{"n_layer": 11, "d_model": 192, "n_experts": 8, "experts_per_token": 1, "d_expert": 512, "d_shared_expert": 0, "activation": "swiglu", "moe_layers": [1, 2, 3, 4, 5, 6, 7, 8, 9, 10], "router_score": "softmax", "normalize_top_k": false, "routed_scale": 1.0, "balance_loss": 0.00163, "balance_bias": true, "router_noise": 0.05, "init_std_router": 0.0128, "lr_router": 0.0007, "vocab_size": 8192, "norm": "rmsnorm", "norm_eps": 1e-05, "tie_embeddings": false, "optimizer": "soap_variant", "lr": 0.00558, "beta1": 0.95, "beta2": 0.99, "grad_clip": 1.0, "batch_tokens": [32768, 65536, 131072], "seq_len": 768, "train_tokens": 371400000, "steps": 5595, "dataset": "wikipedia_en"}
Below are experts of layer 5 (counted from 0) of a mixture-of-experts language model. Rows are named router (the router's row for the expert), gate (a neuron's input weights, with its number), up (a neuron's input weights, with its number) and show model dimensions 0-191. Each number is 128 + 32 x the weight over its row's rms, rounded and kept within 0 to 255. Numbers have three digits each.
Before each expert's rows: "comes after" lists some tokens at least twice as common just before its tokens as in all text. This comes from a sample of Wikipedia text that the model never trained on. Tokens count by the router's weight.

# expert 5
comes after: ",", ".", " and", "'", " of", " with"
router:193120164153093084134173103106114097155126239122128119125092185180124143077117142091158136139055089160107113187183124152145097095057124131111105117092173195098110078134164144113096130099146083131099155088108114059197150130187136101150107175051095166105113147198069161108125164147130162109108160111125100077132167133099131111172140109111159138152139112145163164109065104108062089143134112150128108140168153140107126152161058085099156090128109106179147125094171147104127138100116136101123145117153119123171129175140110143107125115113066147119088106171085142145125141117153093115
gate5:142095064186094162096080124165109159161161219129128164063155153108060160154102144163121137142097155123118113153118109144104121176042109103087111102181133112142126161153163090121137145113108102116124085105124171140108171087120150154133095087108134210107093090099163159119102160158072102119106148077150138072126151124186170141096123116175125122182081107089123081126131096157113110140109100146164155107167088128079133123132169152154102147117109125112150131116172132132169100120141111168098033121090146164121169216099099167131157131125166127092180118133146156190080186120123100115
up5:149119119176115108099137115120158121159182184122157147145174139121109176109132085124125128127154076134117106107093080088110153204115168169153146191109106174099085158093140128139133206115103137113160083100153142129082154089100123078141133113111150144123054141146117145060163126158076124098098163092088181075125141083099149179182101108133167123117092126148161125099136117146161174168112154174181102151097110099087142149063096100143146142116087111085153105168112107092204041113172057185130093136095094087100105160145126166165156147117124113090146182121158185137136127111159129119
gate6:147132162115098152145137107152150156150154185092178153109050113180105089107134161168068114153043094116092159101164150153143180118156134119132165108108118190094163090134104162076135087156090110113113123126129099131127148122131166126213205168118137188094090080100130086084111107121068160113175127115117119122093154112092113130186156103110141157136161071135107145153130115133094151111167071128133124128152156123208150110143166125122140116077118174131124171097095138180078096104099173114090092145115192084175171122066112138140115145084119133059160084173127158097133121112112177146
up6:093140078176158192181177136163128093140114103109104132070133068105114114110133094132125141088198167133150133114171174101123103134111118157116081141130133142146097155110196068180184176164176171165123160072084113147167133166136154099124085113105174095156149116153152101185100132121142114105103151090146101098158105077103138142098110096160153148090144093102143088148124150115125120190123107144177056138084155118083115110104091111072173104121116063051166133124152109094177151161157134135194144112135127215077097126109155160091148139147153147150123159137089115053126120091109124149
gate7:147165105172092099144175096121110153111119153101080115079080139142077178076143149110120205099126152129164062130079096146054083146095118141127125174151063142125200150171157119112128169120140130123126135140140133066166096173169178097163153111093107150134187121144099061150185109146104133100146160034129156153142136064150148146177163115129141139099144156106060110174150156078112139169109136149111134166153092138114117101135137144097132091156178170131109120127157110118146201105095146139105146111054168175099078153135102109139185120113084147151143169122096095120117125117123069086
up7:097146119172117118153074111104112139075072201182090161159105072072189143117135101144070110113132147127159105087100195149098165157101090063087135127105120170159086199130128122174154124154097108122111182112124149111183162208163134126135159136078157112105131057136126117122156120120148153109125091146183122121097108169155094187151130132121129120168060140102034148183129121132169148138124176148117116106137141073174120171092117143179148076121144146139142134099203149086065141074145126135118162108076124110113134100119173140121098105158101135140114088148115169091100150102157125137
gate8:106103083077145145169152104088067125139135089125133153131076150154148107083089208125145108125147154168168157159120135150143144138112140137130141087065170146195092148163169135097117193136132107143102143102125123159131144103128139132106204141142153116156117135178157172132193119169138083129095140072126131098116163143058078156082109068047126113117131135140138157137037147182134059149141108115152108088180070161094108195099119173071087120113143130154121080131147083169099145110130152155106090133087165155149130167165123165120122110143164080144138159105119139131048137091158111087
up8:171141210094163082107098158181172114104053172076100143107176141121094115088096126131121100200120090094142094132072141148149094117173132125131111125153092080126102097100074103141141131114174174098145099112145129138112118135179108092180128128125116078201138162090116119084091135104087141089144088149103142146126140091080106118167155153103113152144132112128133120142169126157141196122138129165103157167120177142207175126183163143074128121146099125124072146158148067097166133150136081175127179120167113175145092114048156134181138162134098173084087148120097139135082100143069138167
gate9:128140119162161132089130156135168094103177146128112100130139161096135172118132179071142116113116129163192127168114091159156088118162120138168018077126112135089103163180141098150106141121108121121100113113105189122109146191115172116139080133194164058132137119171107062124141109107125106110119083169131106135130135158128172107154105151106171100076144120130138108118126082146095124079134161110191196124109110160151120145136145105084158127090142094073132104135138100089120122146181083107184061192089146161153078114114151140151133093127106098141120108160120187145203064124221132080
up9:153106175146117166144162133084197131110086129096125113145156174117134099122164140124095062134095113126162164145138050130120157091099161097091075164086173159122116097142147112100109136085101101176087132109140149121124166125096154123107172130175162086122206110106157130083141135128125156127109127129152141109154113120140127188136088132075123134063174085155139070139139112093141142143169156189043161178085194140176116116140208148110169086075182109092101082179140080101100147135160110066133152135141101130127154123105117152093138096106109124151142072141169196108166055138162110134
gate10:149127087168118096165143065150100152122132158103115128125160092176135165139142111141149091123068101100179127107114136159139139140143141110072105082141162171158098090080130077163133145073113142149122103126176129091110171110100207139212134110082108101102120071164112169110139158145144222126130126124121129125103123126221155148129072137109070085143053092150087124145155105129139094172101205173113161095109131146149091113117174113111102140115163120101126124112173113069163107097168159098194097115144103092167126082147163145143118164071074190130108172137151139144139098128177083140
up10:107133157152085115136172156108195150156158136129114085136115122151103071135138140117112131123091126180085171160139154103162117046130097080147081083108100153127114151122113098194110082150112124123134146156115117091190136148182084120135112108087129163109122076129148118077088127141135155152092168074195117178152183145103154156135094154103091166092222127114108080174089064055081142112110108103136154090082075122191103216162124115124125096113126098100136120109117133146114060168135101163212170177168154172127130166161158143141088111109142136134138139114139131127107169149146106119
gate11:128103116125100126107124143167071147172146060121121077148181160088120115149100139084126121146156053102077113121133143161136184140169139109149111140183133144150114127112193100153120148153100108187154092144128173145099111148100102124129137129189108133105110151136158154156118151140099139074142128122089130092142195053154136114166131121160103120122193167112135109097049117135061107132156179132100076130139124102148102105108036088168149128197097145094205151057118160132135143169085084134111093137181191070141121174131082152143168116103193105115107084145122141162115100120179125109
up11:147165141096174119184152095140112152140131106110076172122109093123132082141162103171105128075166123156126089139136168074105103187115108118103128125162205110158151128081058187182141130141081157141144147102127137103133094082169158132090126137084140142141099134109128096123150119142120080151124156139089185118122172153117177136089148166144111174073146091161114128255188138066100153114153134154129172160115143126126089067119156086181085126129061118105095087135144113091166119139102088148161151136124109083132125132131130127143115078080046150187127181131094110080140152123134182095
gate12:159151143125131110107148074222139132119109210095145077088114104130135114145153124108114062175153123112171080126148086198162141081090154092104161157146134156113172165129092099140174148111103109099149102067075132121165111155126110120120138136106109098184106120160084130172139061114068121129118135134171086142130139178136132130165110055102151153130103151083108171142127082160117153160112089051139147109172128099108125160155116192146159142102129082149110100135136124160218108183115164105098072134161173071129141148128151143119099074137133111148071159059099129136180139176167114141
up12:152165168147173145164138107126108117115115129156182134114112118169113178109124101109128128017166123143148138075106189155128159103160077200078125161137071112086098153161177116180128148104092147135157110083087118125063177026123158062070126140134157099179157153187133112159189128165125143082126129170173141132136135082136125118137117068131112185117154135093113158159069124113082139098125127122186146139103123104112126103166106140155142106138107112147066129122103118130120118077094138123068154179147139129071155132168189151120156134087144082157102187114134131114102161114128079098

# expert 2
comes after: " |", " (", "–", ":", "°", "′"
router:170174083118117142132144173149164106107127128113124133113179179125136182178135120123162094148068162080155116089093146062146102187180023132159159098173057117055132107106096100122163150110114107181092106100131154137088117128104112137148156108101175109126145139131168102100145153129124187160116190181121173134126202138080148143118198115148138152163107149133174076128183104097105145140131100115177136138114144076126068134133130146163149134109144081106099100092107125170163182171124147099149073156148158106146123080063179090127149086157163094117121072116130145121093150153144126165
gate5:194112125145155128124108059191136142167161115143123129132117178120151150099096136077145207112102132119105061146064156143158093131120091104056145132129174149145140168147192139136158123101090131158082132144161094121065143107126162093151111081131106155118063135113183147105084178102085145183106143163196149133111183180143111115148103135116136108115124101089102086108112173132083181094078154099129164138060072127066143156105108197183146131145123137129079109158148093160133128127115083116119100147109126140080090183179125118056135152152161143169137143180149119132090167087099128121
up5:126127140207148146132118157105089123162110105199144164053127150117118156105163120131153099124150158123105135120152086132155113128114107148094067116175168093178139089152125168099102167105128114124103178092173069092175135123097184129092138101115126168157082194145137142078152136111192227114166143094168139095112077091088093112182114109099175103131150166128125084107119079081140096048156162113119148117128192109127108087094097166123142164174132145107130133203137079156120076064136184140140133136147066109184120114111161128106140123142083093117120114142148143097086150086146149152
gate6:096153100145132134098113136153156116127157135181167117133159183182124083202180135146107177028125093078194155157148090126138155126124164102107176151166153093104129139125137113137129071157138110130116074153156138104122132135192114155153123152155121067074126118105164118114121129105129140170151145101117086081160133109142150141109135126142108098077124104154105056161169084089151121201228152139154134082149034142152077132102163113093120080163118151106141099113146108127101078108122119082112103180224125103126153136134145137144152155085123095074139100069128108152144132077116122156
up6:161035143117171133094175118083150099123120136138076111121147055141081129095138124159096096095129163103107124132168180163107122119159149138124169131085146157069156155181135140117165134173150137140201108126117152078066119075173117081076164091153132098108143116150163128093116146109154086148158124122164173169065111172141120114143135069134125142128154124173106113206085100152134145139156132042096163142134113177124183133099109093130050141151140158167088091152156139171094108139155079158104113150122142085164120147136129121119067081110143100067190173143139155147160103063118148145
gate7:103110131140108087150191133141140184145116137123097131095127140102173135134105155184134115172126193110116142154138130142132161077129092110127171100133079105094150100144173136097094109087145158210113192149194167106142138207132097082159138162177097114081135118147104185173115065106169151135122136145131113162140164171122084099150128171133140154128108107105177083159102167151120132081081121120163103104111181145130096121120067128112130104112099072058166074126111129151136173149120157075160138120125139092129150047109116071084118098083155101053155148134112180171104113060123189119
up7:110121091119170080151118126207127095063169102143129173152107145078093160198088150124095099125174114140111108183128160116129138173096131076135120112039179111143137162108110124192191173141131100117148091092093065111145133136082156126138133130093157124174128142119175070122103096104105073126078109091140110135105126119097144192071096123121133097137111111168141177062131096159159092154118101124114114130138100135123171094216176123159089157138123173181104130099147166157185105098141113193125155110119134123193109125122129166130097178145095081187097105151142099098154134176116102158
gate8:185176077130135093120131144152126154122200102143138123099054088111186115135130070144122115124098144173147041090097071110165071098171127147069094168099092119069125165132148088169115163105090084132110211121146131142106155160108146145096143152141116119128115092160133149118110176156170146120160185132085119127110095106062075095168128164170110129124130127102108108132081106111159154114197062165146157124130153060202159099177080135103185080129106137103139179128134138181123163112120132158121146129133171123115110120134127147123141139160056174129153132114097126117180110150110087183
up8:102123073129159098171214143123131125174113162154107129133205156150088148086104098126095131138118096182099155169153136165155106173076151091138069151169143154085125051111131184114142127149137140156161118128154104090100154083080098146090138142115136124165102140160087152134104085099088161085108156089150162091119098107141061123063102144109111126147136128110107133119133151182191147131098199115113107131134081143083093172103133178164038143138136218150131144095101129090119098201123109060156076174159155123121116108157119154142149156081132156130140171137145109145086110111089139170
gate9:089144139087067161091076170143128122154105092049146101132169142183119157121136219159095125132186125115159155057102117133142165144134135131169213119140053119139104166123086117085106181117158075167095131145118141072154145181109093121131110151145133121130155148174141135160091139158126123099118108155091153101072076144156129112162223104143162114086131151139138121113122175181161114113090151114093139137124104087159123152091140163140126201138154132141116119116155089124124203164123112075127168076137127169122123106114058077162117146125110074064081083109152130123123139137070138140
up9:130186159143142116135051194089160080119129146123120136111095161159103175191142072129179166131179150063157160133177157126148088130106168120117155152121107083117093176122112123123086144148109153105145117199139149096096112121092135089101124182181117094074111158106160158140153154116071118033175138130113168136124104122074189178111132082143122150116134148146135117083110186163159059099144080149095154122113090141096128106070103124153145128134095142157106182112098099159153131062097153103102198127068116114094145162135119160152086099154177096195102152124129116145096103100135129156
gate10:135140168161199181199088177128101157126101177108137093114164187165124071148102089128119103090150166151129146086148093158194165165168104150150175104130103159095188120130119178115169097188074090080133108134121123141127138099138042150126096074131132052083148154137098114158137136169072111173141123127147124105150129097107085069113123139125084098104133156066116065173179097113151134134117084118161160146100099129129138101138129146122126091127124131140140109091145084171168136163101153154132088095172108097106112194122097190101180125129137145150125175076133159121123071106135066155
up10:065167137144138146090092160149089142125128062146148120178109126116168150121199109108125151127149163126067155165132141062143172116100133145125159124127194176113154113129097085163203084102140114121142098064028169104192105089136135120153126153106115153161137160096055113128183120162136116193110164109175138148138138157104077071101125135149124114143101104123103112149040139065078146146136144171120139139110116155092101143105158197136115127066136138146146119111251098130125118159126117095127124153178153166132102096115100142115129134107081125130136166122129082185110100119114130096
gate11:136106133138151145119151155148130139139113093081157119062111133145094155171131195112140086115103143111170186154132144168166132065142188087130111093160084150078148154197151183128128131113086080133099120070128107148135133128160099114080160068086135140104140108106151095163133097160135127108192147122124145132114140178074171126157099182159117102120153136101104091144054160158148104131121091094107137121058113138182125110118126079055126147173133077111110124040125137149199143132139111101127136192088140101152134076158167079129158164162174097127150150103134115084183138200113068168
up11:106148152134108122136093156167122192089101148158160118153091138083141148067095094075149189160140149156137146177147151097124166146175106152113141203103204166103127092149159091114074109103031057126086115149115203053137037184129113093122107177125082118117134091178155145175112034148107147156101140151133114137137130123114124186122106117114121104167149149155157131141113155113109082156148084152166119136102129148099079101128174125148148139159105138161156163094108117165086173095120119140124111143144075075129180132106157114140115088132081131142101100137074159129161168147132104102
gate12:086105182113173109151129126098176144117128060141171154112151192077121131098128157130145147101175111105145136133139117160154147139075113151175129109088147133109102090063074116144160181145160157134093115114146159111115156110152119153191061098114094136142128078140074128157129115116129194182083153119115188096062142133182162174131113142184118123183145066077159038101130086130080145136088128132137098099146154152101101135087142125147150141158147133121142129124131079142128094118164093107131117115154138126212060065134133153176101093151128103073143097132116144096154095224106174149
up12:174187151125103121131108084182137145156075169141147056100186101158146119167117113103115093171151085133130130120112128133128147110124125154113136125147156164143170146187182159156067073088112132127143059137147057182131101103132154112128167065179133088090148193109155146118125135152140146095132055131156093174119074142078099135156153137150149097086143191131170125141127196077140147133138066150109188173124077098154184129117125160114090087092114130112116099111109153070116120153117143124102114082114144166027106138134149122101118128091115128154094142084163147152167072095167146168

# expert 3
comes after: "=", ".", "\n\n", " =", ")", "\""
router:081152177129100128110097185077146140085194059093128109102077085127107083146108114130081145150123119104113128162117129118121114133140162126139140166143143110206108158074114152146126144158140123117116115182181148132202104131135130186127083124102154097032085119096160075096133152095116113161138107112135162157189099061110124112142110128159133128126133157154128127160156124081163087123157100113117152084042079135100171140144126136132096175100179157114102106090152094074100097121172104136054125139143128126115146111078115153166145188101091080085206117112097143081141134124169203160
gate5:113155155108112190127144127065114130086141161112131096136124043124095083157149138103120118158130064091088105091143175199107173118136201129180162203095148159190144132141138155107122142151066099173124137138139113125144125134098113183194188139041081099130118119086149082091166121155148136101133136175123089143116097133130142141049145118105134143176098142121108130145146133142123129168133133120097096161133140113170147133172146101186106210084107154159081141140127095120112129129136078106136150135083066080153133195048167181127069114119133134164127100085106126126099100132122106163
up5:113132082142155127159176106177128161168090127148080138147139084151123088148106098121119193138153108154142165166093132152122121155163077133115119205109132127097119178081095095108125100214141184129126145107166085109073172130097166129138101111124123117101102133135133126160116189123090117195108115125190112117151191141049097114191123166117119067088189111129113092081047204187112165141086140071138082136126117150128121148077083153174116130138133128114150146127094134134085139123059158110146128145098103182110179130178143122098117141113132121132106095168163152068101083123101111176
gate6:138090056150126138153159157198108104147124098139089103120102101179125135085112062182147092116125164106148089150110111104113165167114131141151146099125136078112121129179164107123104170169071078155159135196163141100141108062123145102167121146185155115106130082173145107108122114106130156119130147113086094134137115149184109174114164102113088107139135123095118142063199157111086104144074136149118141068078135155114191173156181113099107204062112082115077133098093084124199149092138149174167115127205139150146121119095139190112122102087142072157176133135117141117169128113152128159
up6:193133075148097147131179070166088097108111140098113134117121098172132151115151080183091146114117139206150105082095108138131153148154121078143096136156174119124139093118162102108143174116096122101165108124134117099176170075131147157120183067149084120077158127146085140106150143140107147165122084161098049170137135116154170192140179087130153075140109112104151096135122107066171101092120150188164079120085123115087113123089154126105122147138117136076109190093108067127149143115159155111136140146129152174156143140086104226181101077144159097128117170083135123150105119200182100152
gate7:159129073162094124081128127105097158198145087106168166125111176213136133151153122119123134145056116086079113160177088124130134115144132095147153090151172119143127156118098126153128097084124164186129084100171170055098091185168156143116122073153168076087114137116102160153100126143121091064118136109123136128069112123150171095140117146113133092121090120118126092058182078139075181206154203138142133185116123174086138131134101136141137158160120123126087125108164100111183140145140151144109126083112171134147166170124159095124127093125125014125184142167118140092146113144110117111
up7:111121155142096143089117133075088159114117081108122148157127153125122100188140102109130150143121095086098143158171156136141078157107166135057116118157113148112145184095165105095085098102143136123172097122219079094114127177192149188141152099108127127087075131140164168100142118120135154089095178155148125107132097071146115164109106141102041135150069135140112079105108105222135143151122178182115169118122111122096096096116138146154103122182186123109068146094176133114139109159121107042095149120145135175121189114178158152080142096155130103135172141114117137067189122121157188133
gate8:120055154096130159131091157130110146105175166106177172101168116135156067133084067107109154119142146187140132122171097094133198077083102136122241154121097128142067180116143124118137151153141157151107130141070102089115104177109169112123130149103067116132208170110069149108183108143100129140131117114092133120117161052152153170144139104127105159125131138106130137139122108145176102152128192139118067101117088085148136095121117123105172122084143083152093134151125128131148100107144078136158248121127152146100161111154142087084107137132136108176140167152153123168096119150065106080
up8:081109189144226134152159155127081153152165096134101113147117117142121090114054086106120109093165127120171162127139131135112151162135118162128185108089176142111116126058141167087115172121126168146158097178100126074090112108108102141189101142102083110116121116143134201146125120126119134137069151088102161111105158059125120157130096040138180143143082150081116154075088178154108107112105107145152119168181059151136156161140106159106168170123146112164058128158088105135119098093086109157121149178156130108092150155160111100072136193170140149128112116137098093181116168144145180092
gate9:099142069111097207136057146119101117137109141152132130160083104077158093173155101053145114076150113144114113154141197096130134102194066143144172142106225106123165135064136165121147125098096133110096195132098153100134101155126152130147126067088168165110099100164168118157100104126064129146116122131104157126144114174098161120167142150094134112115119102145145145130048155119076106083087111104156169139139152113137149169104135104175166087185119163098114090122094118138138103099164184118123138172118183095152175134085100154147184105182175160114086109172126121119098130139113179078
up9:133131166143141162213143118048120140082133155185171162139135162071129182155109116110157200099101078168135118104148135108117146081094118129111165130192078079132156198132130174116151092108122106148121035134154121138077128105150189105046060125098154087076103152111142104132126132125118123117095158154140143071154152173167190163083144164092175109155139154079120161109102124110140100100161112136117173138131098140096180109106049110137167121179160113098140147146127123157172107156114068106100187133091151097109117140139085111090112122149171154103155112097130083149138129162122125095
gate10:094127177138084148148082098121078075108168083097142075197102150126137157145164095084090094136110155092102151097109177123116137155128133165161105083146105168129137124125115137131101127074124056156164071159192094101157083164151139106116125149088151100116155171097157111187148144211145125132191101136173091122123128150153134116104124116155066161134154139127085128121079076157170107093122174099198216147191069131149089154174084106166117135063127083126117141119137125107130142128130096098107139170104157139088118193102143172184119082150136118074122148094127122112188157138130135120
up10:046137112126147127075112111172213172111071112129113140151139160138181118107141145153165172100112136189105173138159061090143117100128114130077156185173130117162124100085119159075108061105107153155085137139087122149146125131060133140158135116133094098121049139174135187118100140101157159115080169204103103178138115106129089054111111181097144101108057110110153161152155160127103125134172134111088127056131137166133141119093211136188169101127127158117149147160133119096131142091124124131111126143173123150150135149139144075131084137093131146158101125136143045168146153130085109158
gate11:078129054152149180161133119145159185121114137051129123112125084138117107186142159127049103082078117096088182163202071097108133124135187111128117209112095092131122130142150139094146150140195065127187131101121083102146113168140106110141126114193095180080149116161121133102131121129147136122119068096161144083124187081108110113141155161082137113169138138147087143170099091116183143080132089141113149124106148176093113132137127154119132111094123147171063138133139136101072147204141111140185104116138140094151111147111120187124062146110128126165132169182127082124119159102190121136
up11:114141110099191161113106165136104155141152139051154101122091145088089115142130151138080144141107164202080175143108063084110139149097171138107158087075101123119101198143183146073132157154143118104158152088141111107123049180144065152141124106198127147102165130106073118164154167126179159097096091083153140068119174131159099132147145134135084151151084147118141080126141174111223152139115119166138148123095102133145151142156136186087121120105078132122104152064108137112093194184075139103158096153111122120124125120126091186121134120109096110171145114123147085084167151146125181091
gate12:086124153135159097127142095156166117122167141082089107112131121097099110114135188087115114140179143134125148111100119045118124143066171104149136157114128177171114103100131103128122119196118096162102221163080137144109148102134155088147068078144187108118184153076160131089144136148099091124144133165106134086038152183146122131143148111067078117111112143147137133154141094107138172187148121145188119075134103106084132129094140168116145159087063168129161106119122123118105100194139121162151119155069075093148142165165172109166123160064131200148103073101136120143186139174125153116
up12:018124118086159101121114083180181090142088158057123134129125119152164129151163152128099150133161141108151120084070126114128112198127090106153120136097136171114115157139138116105113112173148092108076180152111108119117085100111177115115159138147170132119111149081148167112184131175134154111143115168072137084112133139156159108145121114125109124100110122119106134162084081148159120117142110138157105151035107136107110127136152133114104158069123099160093125079172108215103171149140119120214105149145127122171141099132158121227154126133192114158162157067065093075160084159161103174

# expert 0
comes after: "\n", "-", "  ", ")", "\n ", " •"
router:158132101131147092120124149152139120140179086168184139085137083126132103144197063139102169098190152157224187138167214091112133144180116118146096139146135103190133183196149118117107091100171122109097162079099127087112132098142135115102162094212112116155113139164150112133162102063142121144116098129119134122138131141112067108133088118140095082114078114098057142077112101076106163129119110102167147095130180145128082180113160148129113123102159149124102143160086098211098188142141144060120162129128111129127147179138115167089116118128110119127132108112147124167132080133064173097
gate5:045090162185160154109204135049143114129143150103158095115128093140080086134149126137173166098134151147158138110158095129137175093108057144111105075114117103122123167124152177155156115133153105113180076107148100145061142111137176171133104118163124200152140091155137123105129105147177130130083194110168111127144086129185120150141156096140082122059135157105090174122174137083136130130144166147112118146146106150087099147129083147194062092155089133161153110167129105132091127190109128112053172137125103148188084125164106095117102125087125046153128124147155189124121087130107141102
up5:098077171102154147120154113077119136119140113154187053180130124155105111140192104114104182099148107144124138203099114119106129102134043088170124112134122075173121171084107093123157079105132092161143175126116111083155098145111080145129171115134157134111101088096116173141166166113129106129093134129109165105139132166190127142144180132109104116118128125139096200127168120088133112184139213134143174128088204127141074178155093141126131113179076103128143146140137128180178094103161096172097105130070138065156134129143135135080111157100055089123094089134134188131092118169089169126
gate6:095062146154128136134205129116123121147040100102118193116087146062163116129130103149134126131116128142130116104171104087058171101132110168141076161103122161118128166190121141148119139153079127091135136090102082139132136141137158115088135127172164245103136057163110145185158128186113151086139152146110136095154110158176093121115112187105145153118137156107131142148132113097122154179137117167167122091105094078164122136145146087130119143126156134175045129096116060180159102117121089133080113093108083165193096123183089149166101143177125142137137142116081110090143074157086149150
up6:099124115086111084105154161166205146033112096136106088122131140158161120154129178139113058081181132133148165150108181139158066139148174189121129106144142113162193127125138120134166094119117136096135162140173095116146147133124147094139117108153112100168124138169126131129118095130165140178152137081098083178123129115150078069131167125114059084136121094146108106115092160125175087131127146128079105139192136115137127094099093154117193075088114128088154140142193144151126152198095101078166111165057179128047142058157120131104096098103122115097152098144181153114170169139159115112
gate7:131124111094111142154122101111123099109182098176156112176084116094152146105134089122124084109120102159147126099099122141163106147111136119152143146133142092123116138105157097154084171139168178159067171125053180147146170124156102148116132152103110139160077073172099111118148121127102103166157064129171116119107145097033128104193202142161176183085069193102180122122122057151106080153156149084166156065164150154062155149127094111120195084079075113109128137093131101127105169122129138118097162129139107134064134163097171093138120157175158126134126148193103154133170155139122156088
up7:160144141097136092123110188111147110152114111114093142165108130140099104093152124166167112162158118137137087105166107063159104127154097128142108109138106183064159174094109197121115102160150149123184107119115141113165049151169109111135150101092093120080119085141184130148087121104134194139142120103108143142117132116150099153100141125086085127190200078192156144106164115122174126120117117132120126160039125101169114112077152127118154158187115049121130122147185136113147034132132140120219090127117149084171146074118050150138137124130109141119157134099176125079121123197100143175
gate8:154111135143126118152143113160116132119196141040160136146114131111084152124160088104116159082126137102141129125127148209117089150144097124079209182147134067175165140159110125134159149107120087129130099160094067057129098138156112090148124197173111070177118117110052141142123098126131129165090169129167122112137126146114170162142192133113110057134103177128143141113136143046171103108154150142082143101122047145139129128088144096105159168150134135195128140100120088130108115143128157082171142161051113143085151121143100132162151085102091163130115051158141106191141156136141080146
up8:169144080107117128084118107083098147139127113090146120152183183135133169119123107162109129155118123175133122121123161141110195141140110104162103161099085071184155104173170060078124156119167139098178160163194067141096157155093129116202086110089097080172152143109116127113182094126129142089179116087073148123125096093126133094158150163160099108174097088104147068134129167139149099078089091161159102161127154124096128131092190057148156094092078151136143161154085152112092171090108160106142141180117086122151116121141116123168156121135179136096209119094086130108127147139183149072
gate9:044088160094114091137156102131108121116111149154174141103121069125136149123107132174170164136160150087145149122140045115085179184121130142112077123097138189098084133145145112123162204140141104095139161192147171146121194155133072158129148132137125108101165127118142101116107109052099163112143083153088086150067166142068140137174163140128101127129100063118082158130154157113172099139162084056158095073062125112123102134177119124133092127135117144106106135191132143149078119096133164159115111150068143132158191157156168077125213132108155084118162133147104115159126149125170102124
up9:101132186131154133149112093134083088159101105173107114183150158110104090141097133092157122144131139090143127081179108119186118087157129106138099143142129169150109131116103095167137102137101124142106142124155114162138131201179174133130122142127154080136124150119104115117142142103108100109137124119116091140108119186147102116100251170168091089149176135120189045153167111104178088112129092105230153177102121109124104131113107170107147092109176079136083109133054087159131153109155167078197121050158136118089107099127140133077153179163171090094095081095172117131116129129169117142
gate10:060128090121111116134166138192114151081142073149141138130134145208172128115099113139142155143108159106136126104139118150138133072158119162161121134138068074138134146132133170081097136123138148193181088131139148220126144091079128111148125117087141101143183140171108110120072120112160117094115072110155124086124174103146073144101090134143071095115208135194078131127138142146182100178117172125130136143125115137086096097172183121160050102129120085148154147131074141140090173089114068165079122142159145139126132176110173082136113110112113069111180172137094150076181108093178134138
up10:171122163123149102090105201110059101136098148162130135126154160138139138126212070074095125183183097151148128114141100182018105122139159126132117149095129136144146111108096110096059123090173171122144104093143121078089129112121120165119098140102098119132137122135082141093186088171131114147135072165146101125151100108096127108064127113137122149121158117120178193146089135199147114189134124110119064160137140101097119134167159072179108146142111131088076111108148123178116139141092135163133187143113169115189148189138081095089103164128189148119135100176137182093172096116113149103
gate11:103139132163107174141137137142116125162136134149178174153080183145154125190131145129101150120120083127133149120124104103155103118117113118165059150116123180124130126178152099133069153070149107115151094156126118149127123131151130127114167061107150118144114138066098138159129141147107127207078129177214123110103120075163144085060093121194120098142174142104146133109080104152117122146126101099124182091143044150133100127094113097110171123142081152134051102167168099093102112104146195197153078155160143108092165094139088143146056151123100140168193147059183103124109113163085141149
up11:144101112162130086059082135073127157112137130110141109040164119116129093082149088139144142190156155115141117162135088093115162145130139119106149140092101114163102077126148144124111139125125103082093173087102202097126159155115102144142128117126185087090119110154187167100147160077157112051149091110152146179078132113056128149112217145041180138139128111089144143122184154108134126082165106145128127107116083112133159140134111124071188179140125067137125096169151179138164080157112118136175090137078103156114108116120146141145169085121164177154161145164119126162161105171194148100
gate12:163116116148041159094088115143122190107078079084162152197174173128110179146169122166131043135096117103225104104134116107084133141113114189132102141141074143073112133104123139176084153155136130165161093060122099162139153124108124088170134113150133143138103143150118149129087071062092157134110164127133172143136165109115074097134123115106180160128135173119075136142129137145125085134145181088126075065140102136124105145093116109120122142156138130106136075194142109185149105131142117134083165123147097131121159174120108181098111105203081134194114117147154111103116151206116141118
up12:169187143134167123125069122016124088137070179185083123098142114142113149146097122109068170186099155137155120136166125077138093102101113152118132151155120121203094175144101123113080115181137110108132171118132113093106144119130085076115103165113072104140141150193145135153180103161120119161117120115136134159043129081161126170081135138153089148123159118135144191104162159183178155098083131107088118123095130098177122166094128141076138158148145092125124130109167074118121142131112104111155142075124161096143191138112112131135190170080111159096101157074086179123149132126113103199